Weights of a small mixture-of-experts language model, trained from scratch on English Wikipedia: a sigmoid router, 6176 steps.
Below are experts of layer 2 (counted from 0) of a mixture-of-experts language model. Rows are named router (the router's row for the expert), gate (a neuron's input weights, with its number), up (a neuron's input weights, with its number) and show model dimensions 40-79. Each number is 128 + 32 x the weight over its row's rms, rounded and kept within 0 to 255.
Before each expert's rows: a language model's description of what the expert responds to. This comes from a sample of Wikipedia text that the model never trained on.

# expert 34
What it handles: Digits inside years, dates and scores, e.g. 1998, 1–1, plus the word there and pieces such as il, ut, e.g. aqu-il-onaris.
router [170 136 131 160 107 129 114 109 107 171 146 145 175 142 115  95   4 105 129 102  52 114  68 110  94 141 163 128  75 129  80 188 144 108 117 100  96 180 141 173]
gate0 [140  75 143 115  92 171 100  76  74 145  54 133 169  69 109 129 121 121 138 160 135 174 124 153 150 132 139 107 101 171 125 121 131 152 135 142 117  99  83 181]
up0 [120 142 100 137 120  83 112 184 102 139 105 170 106 126 135  89 162 121 109  91 115  87 158  93 153 105  83 166 138 145 101 150  96  82 137 152 138 147 143 172]
gate1 [ 76 134 138 163 131 133  75 109 123 186 135 110 149 160  76 180 162 101 131 114 111  93  81 109 146 118 122  84  78 151 171 125  89 153 149 140 119 120  88 154]
up1 [110 146 163 135 118  72 128 135 130 103 126 123  55 116 122  75 160 164 193  93 152 122  85  89 136  90 146 121 103 147 159 110 102 198 126 138 132 190 154 118]
gate2 [109 140 109  90 178 113 141 127  99 186 122 145 113 117  78 116 101  76  61 153 163 104  98  97 133 162 157 159 106 107 138 171  96 100  97  85 152  84  93 126]
up2 [102 133 136 113  48 108 113  99 167 117  75 165 134 203 155 154 121 155 102 145 109 135 177 121 106 115 131  98  67  37 188 112 115  79 152 108 113 147 111 108]
gate3 [181 146 145 118  68 179 166 130 104  91 130  64 157 104 135 143 137 111  99 137 105 184  74 159 160 130 114 132 121 170 121 107 164 110 124 155  92 168 137 156]
up3 [161 164 100 100 101 133 123  83 145 103 130  83  81  84  62 214  93 152 158 127 145 192  68 151 153 108 150  90 118 167 117  58 151 182  54 157 163 118  87 100]
gate4 [131 126 149 126 168  70 110  76  75 157 122 113  83 110 124 141 159 120  91 109 120 147  50 155 175  90 166 127  83  64 134 128 110 143 116 143  76 154 113 114]
up4 [ 69  88 144  91  94 163 141 156 119 175 117 137 135 108 133 137  67 112 157 154 151 134 174 115 112 169 132 157 177 142 148 119 127 116 114 130 192 145 166 163]
gate5 [106  87 165 105 106 168 127  97 157 164 135 164 130 159 115  94 138 141 138 145 181 100 151  72 153 139 119 170 133 134 124 149 126 159 120 170 170 153 115 117]
up5 [123 154 186 101  98 141 122 127  93 133 160 129 150 133 138 162 132 127 188 101 173 111 134 160 153  73 119 126  99 148 176 103 144 131  91 123  97 128 164 108]
gate6 [162 118 123 134 110 146 129 159 203  81 152 137 166 129 143 117  62 140  98 130  88 143  76 121 157  96 118 180 139 101  97 159 130 111 151 116  67 139  93 195]
up6 [ 80 160 133 136 119 119 194  88  95 109 147 131  97 156 140 103  61 108 128 129 131 128 154 154 189  78 140 134 187 150  71 200  61 101 137 112 102 146 130 117]
gate7 [106 140  68 108 108 132 133 145 105 129  81  86 171 142 169 167 124 162 170 107 118 134 126 153 107 173 133  96  93 125  40 143 131 105  62  53 118 132  86 147]
up7 [107  92  54  82 139 103 169 137 101  88 109 161 132 208 120 126 125 159 194 122 106 141 186  99 137 155 146 154 114 121 141 138 126 117  85 156 139 193 123 122]
gate8 [165 153 163 135 146 120 119  78 105 153 109 141 140 124 180 105 115  75 101 100  82  96 175 135 113  88 173 165 160 111  94 143 154 146 165 127  79 149  94 110]
up8 [ 60  89 150 149  98 152 144 171 142  81 119 128 134 146 126 133 181 182 118 151 206 174 162 101 149  98 124 110 128 136 126  96 135  82 139 122 132 142 141 165]
gate9 [148 117 153 107 133 219 136 186 170  48 199 109 106 109  55 136 101 125 158 134 122  92 120 148  57 123 121 107 118 101 127 114  96 121 146 109 148 106 177 150]
up9 [132 104  76 146 180  99 135 163  83 134  71 122 179 113 120 109 153 142 153 163 140 134 131 150 123 125 182 196 174  96 178 150  81 165 140 124 133 144 173  92]
gate10 [173 146 142 143 168  86 122 122 142 125 129 144  91 169 145 126  98 122  99 120 151 104 156 144 111 173  92 155  69 187  71 126 109 119 159  70 156 112 148 101]
up10 [176  90 169 160 155  80 151 116  91 177 154 110 143 136  76 117  88 141 112 111 140 111 125 173 114 197  69  91  74 156  59 146 130 110 181  94 142 131 122 106]
gate11 [110  93 158 105 141 159 125 119 152 109  82  99 119 149  85 127 154  91 107 106  69 149 168 148 126  98 143 113 112 134 106  29 131 138 150 120  85 125 138 186]
up11 [139 145 151  84 147 108 156 132 168  78  94 186 122  82 144 120 159 140  32  99 131 130 102 107 143 147 109 138 134  42 168  78 188 126  33 201 100 143 128 133]
gate12 [122  56  74  96 137 154 130 126 210 162 160  99 166 125 122 158 179 137 113 109  93 100 139 189 117  76 128 154 109 145 125 141 126 115 130 127 123 143 134  96]
up12 [106 159 166  86 130 123 114 126 104 189 146 125  60 134 133 120 221  99 188 105 147 118 111  67 136 160 118  90 123 149 148 114 186 151 116 145 191 142 126 139]
gate13 [172 161 110 107 134 141 126 135 107  44 178 124  82 131 157 140 141 118 155 201 108 110 116 109 158  86  85 144  88 142 120  70 107 182 129 119  89 122 114 138]
up13 [ 95 101 164 111 112 161 167 143 141 154 126  99 167 125 100 158 150 161 139 133  76 119 127 152 137 136 137 148 164  92 142 137 155 132 156 143 124 144 180 142]
gate14 [127 164 156 136 124  85  86 102 131 138 171 108 109 179 132 156 128 107 153 128 115  89 126  97 117  97 100 158  73 145 132 129 152 178 113 126 102 137 140 121]
up14 [169 193 136  99 127 126 116  63 167 156 157 137 135 205 126 118  88 118 127 132 144 124 138 131 127 135 136  59  96 118 111 119 185 172  67 122 154 131 170  91]
gate15 [151 140 122 137 131 100  65  71 147  87  74 197 156 139 152 160 153 122 118 146 137 228 111 123  83 129 114  95 109 125 110  98 134 135 124 152  73 102 168  99]
up15 [120 121  52 121 134 126 166 113 159 150 199 145 150  85 148 148 135 176 173 160 113 120  86 137  82 148 114 166 104 144 195 127 145 131 153 147 149 154 142 134]
gate16 [162 112 178 141 136 141 134 131 132  99 161 104 173 152 132 112  80 109  80  93 125  81 102 120 202 123 171 140 110 173 101 159  74 148  93 115 107 146 111 148]
up16 [169 118 193 140 108  78 129 151 168  66 160 126 111 179 148 146 141 120  95 151  93 178 141 125 139  72 134 101 101 125 206 189  78 151 150 113 105 136 119 136]
gate17 [151 116 101 121  95 106  95  91 154 134 114 120 105 114  95 105  85 111 117 119  69 113 194  71  82 164 124 110 154 168 147 137 182 102 136 148  77  69 130 120]
up17 [129  70 102 110 190 100 124 112 132 142 134 105 156  94 133 103  91  93 117  95 196 147 100 102 155 164  91 185 141  83  36 128 144 108 150 130 133 124 131 105]
gate18 [179 187 147 110 123 145 172 141  87 153  75 182 127 177 201  73 129 100 103 172 128 135 109 150  56 116 159  85 132 174 106 106 125 180 150 132 149 108 135 142]
up18 [111  98  24  92 155 165 123 185 142 113 136 126 137 109 123 141 130 171 144 121 117  51 104 118 127 119 123 132 187 145 120 128 121 134 128 171  78 170 188 147]
gate19 [141 114 110 145 115 124  82  84  89 149 167  99  99 162 149  64  54  81  69  78  90  75 123 124 133 124 141  61  80 134 147  98 138  87 169 134  93 176 132 195]
up19 [165 109 191  96  96 146 137 133 136  80  81 163 147  37 156 146 127 133 141 110  79 131 137 173 150 102  81 172 132 145 146 150 126 119 193 141 113 107 101 108]
gate20 [ 73  84 131 128  89  63 120  96 113 135  64  86 130 113 123 204 132 170  81 103 137  42 142 136 119 146 149 118  97 122 112 123 159 107 158 147  85  80  51 174]
up20 [143  67 118 122 136 157 114 166 169 168 131 106 147  94 200 115 125 165 130 198 200 119 148 164 130 152 160 120 196 174 160 114 125 132  96 111  84 148 195 133]
gate21 [120 121 125 139  96 102 160  89 133 175 113  89 115  57 109 148 104 124 147  95 152  98 118 178 108 153 168 166 154 166  94 165 139 132  99  75 119 144 162 141]
up21 [184  94 110 160 135 109  66 119 143 168  87 147 117 111  99 123 141 220 186 133 111 108 122 112 139 131 146 107 164 125 116 129 100 177 173 160 137 141 151 107]
gate22 [133 101 129  96 124 136 121  99 117 179 121 152 130 127  97 140 100 126  90 140 155  96  81 156  49 121 178 157 146 157 127  67 164 119 149 135 119 216 143 133]
up22 [123 118 173 125 108  89 148 132 118 129 121 149 104  93 113 133 127 101 103  84 118  70 130 111  93 121 143 131 128 108 136 100 184 115 109  76 104 239 116 152]
gate23 [144 151 116 135 171  90 111 114 116 156 153 202 183 136 102 108  59 161 150 125 125 155 111 147 145 113 137 162  92 142 146 168 108 121 194 102 110 156 105 158]
up23 [156 148 107 158 162 133 183  96 127 168 137 205 186 124 105 166 134  85 109 163 147 124 128 116 160  94 131 102 182 213 140 135  76 106 160  56 113 157 127 173]
gate24 [131 101 123 191 119 139 112  66 123 115 133 149 133 102 172  74  44  80 106 142 117 156 135  89 129  71 141  68 145 128 117 119  99 158 169 164 100 166 128 164]
up24 [163  87 128 125 120  61 105 152 109 142  82 148 119 147 153 111 171 153 121 138  44 127 109  86 165 109 117 124 130 119 126 178 118 149 115 170  22 204 144  61]
gate25 [144 124 150 114 158 126 149 130 161 124 160 125 188 143 181  98 111  96 120  89 140 151 142 118 131  84 178  44  67  66  93  51 126 111  68 176 126 157 102 113]
up25 [123 152 124 124 156 159 122 132 133 127 145 137 179 161 189  79 133 159 100  90 155  87 114 128 120 120 159  80  94 140 133  27 108 124 143 189 124 157 111 154]
gate26 [145  35 126 154 157 164  77  88  91 111  98 104  89 109 140 124 162  98 113 122 132 102 105 143 173 145 130 111 185 126 130 145 149 112 120 135 174 154 146 172]
up26 [ 76 146 125 102  89  83 150 146  95 172 226 120 113  95 128 143  91 128 176 138 108 133 114 135 126 121 182 197 126  34 139 169 118 152 153 167  78  91 144  74]
gate27 [152 133 121 146  90 124 109 128  95  83 146 132 189  98 143 137  75 100 121 133 115  62  90 124  72 123 147 110 140 135 116 170 127 127  76 154 173 205  96 122]
up27 [139 104 132 147 109 141 119  83 199 153 203 130  73 110 115 120 153 185 128 146 230 108 149 144 176 148 110 102  97 104 142  95 116 105 157  98 124  41 150  70]
gate28 [130 137 116 147 126 120 141 172 105 144 164 167 146 124 177 116 160 125 130 131 145 110  86 107  99 166 154 116 102 161 103 223 170  92 106 146  81 113 145 186]
up28 [152 108 134 162 119  84 157 114 115 135 204 103 131  88 161 131  78  75 134 129 110 128 179 146 166 155 133 171 122  83 125 115 174 137  79 116  98 117 130 183]
gate29 [210 125 156 113 130  91 105 133 135 145  87  66 204 166 143 132  97 105  97  79 139 117 102  98 138 160 221  72 119 130 146 141 126 114 146 103 127 112 177 172]
up29 [126 147 112  89  74 173  88 136 125 178 141 159 169 190 122 107 135 153 114 164 109 119 159  76  77 139 174 115 163 169  72 126 119 140 128  86 125 131 114 187]
gate30 [115  85 137 147 169 110 154  92 108 136 158 189 172 139 117 137 119 102 123 137  66 126 140  96 164 173 129 123  92 116 124 132  62 157 125  63 106 116  95  91]
up30 [140 175 124  93  70 181 119 134 135 131  97  86 100 121 143  96 108 143 150 118 175 129  98 119  76  83  99  62 199 103 150 137 171  80 145 208 160 114 150 136]
gate31 [122 147 157 131  94 109 174  94 126 153 134 119 143 132 121 161 108 140 151 107 117 185 170  76 156 131 120 153  48 143 115 156 113 140  64  63  91  83 125 123]
up31 [142 125 123  81 107 165 118 194  63 108 104 124 122 105 168 175 164  80  94 165 100 132  84 112  96 102 157 121 198 117 166 122 111  76 130 144 173 164 151  95]
gate32 [ 48 141 167 137  93 109 141 120 123 181 149 150 144 165 109 128 135 139 110  97  48  89 116 123  85  63 146 134  88 137 108  88 156 119 134  84  78 142 137 119]
up32 [ 92 117 135 157 160 150 180 117 153 140  97  93 182 141 176 146 116 108 150  99 100 207  72 163 113  89 113 138 139 171 114 152 170 176 157 173 112  81 126 138]
gate33 [209 170  85 116 108  99 114  97 143  93 141 153 107 120  86 101 121 102 148 175  95  95  83 118 127  95 136 141  94 116  92 181 200 196  65 127 178 134  97 118]
up33 [139 138 118 148  63 142 191 144 154 104 128 188 129 112 130 150 225 155 129  73 155 139 119 140 141 152 117 106 165 112  72  88 122 130 163 159 147 142 167 128]
gate34 [108 155 101 146 146 102 142 176 130 154 124 139 141  87 101 119 160 145 125 128 118 142 147 193 131 106 115 182 125 138 160 158  94 155  92 138 103 133 142 140]
up34 [160 102 135 132 149 148  89 114  96  69 108 107  99 139 150 152 147 137  98  69 151 145  56 130 133 115 112  72 138 120  73 141 171 118 120 151 101 147 125 111]
gate35 [125 143 124 146 144 162 168 104  91 130 159 106 119 110  91 153 131  73 136 139 111 182 133 116 151  96 120 110 106  87 124 103 178 155 130 153 181  92 127 141]
up35 [160 141 114 116 157 139 113 110 117 126 124 151 129 154 110 144 124  85 144 125  38 109 148 114  83  67 120 137 110 143 111  95  82 139 184 134 164 108 101 107]
gate36 [194  87 119 133 101 115  74 126 103  88 153  91 187 157 148  96  89 118 113 125  97 131 170 150 109 139 137  88 106 147 149 140 126 173 181 183 179 158  91 148]
up36 [147 113 114 108 126 129 110 100 203  84  98 143 150 131 142 102  72 140 116 175 110  78 153 147 122 128 155 133 181 137 125 112  69  79 128 161 127 103 123 138]
gate37 [167 127 131 133 137 120 117 162 110 134 152 129 121 124 131 100 123 118 119 122  67 108  86 181 133 156 172  89 118 121 129 134  85 173 134 101  79 113 129 125]
up37 [126 158 131 181 140 164  62 111  88 117 109 149 160 104 190 131 164 162 146 163  91 136 107 103 181 159 122  90  61 145 114 124 171  88 141 151 131 142 104 151]
gate38 [ 90 195 200 176 144 148 140  92 137  81 136  75 104  66 148 115 121 164 100  81  77 108  92 119 130 141 169 185 107  38 155 144 122 136 136  90 140 165 112 142]
up38 [ 93 128 141  64 129  70 153 107 138 126  78 156  69  81 161 147 129 134 149 131 162 137  66 117 158 106 189 118  99 109 102 129 122 163 139 161  83 121  73 156]
gate39 [134  96 184 131 110 108 108  86 163 113 101 191 112 143 168 102 145  90 160 129 157 123 127  96 104 164 168 109 193  68 142 136 128 149  61 136  76 135 132 135]
up39 [100 126  77 135 130 178 112 132 110 156  85  91 138 135 112 150 131 150  94 146 157 169 132 149 168 131 114  97 128  95  71 107 163 121 160 173  91 133 110 118]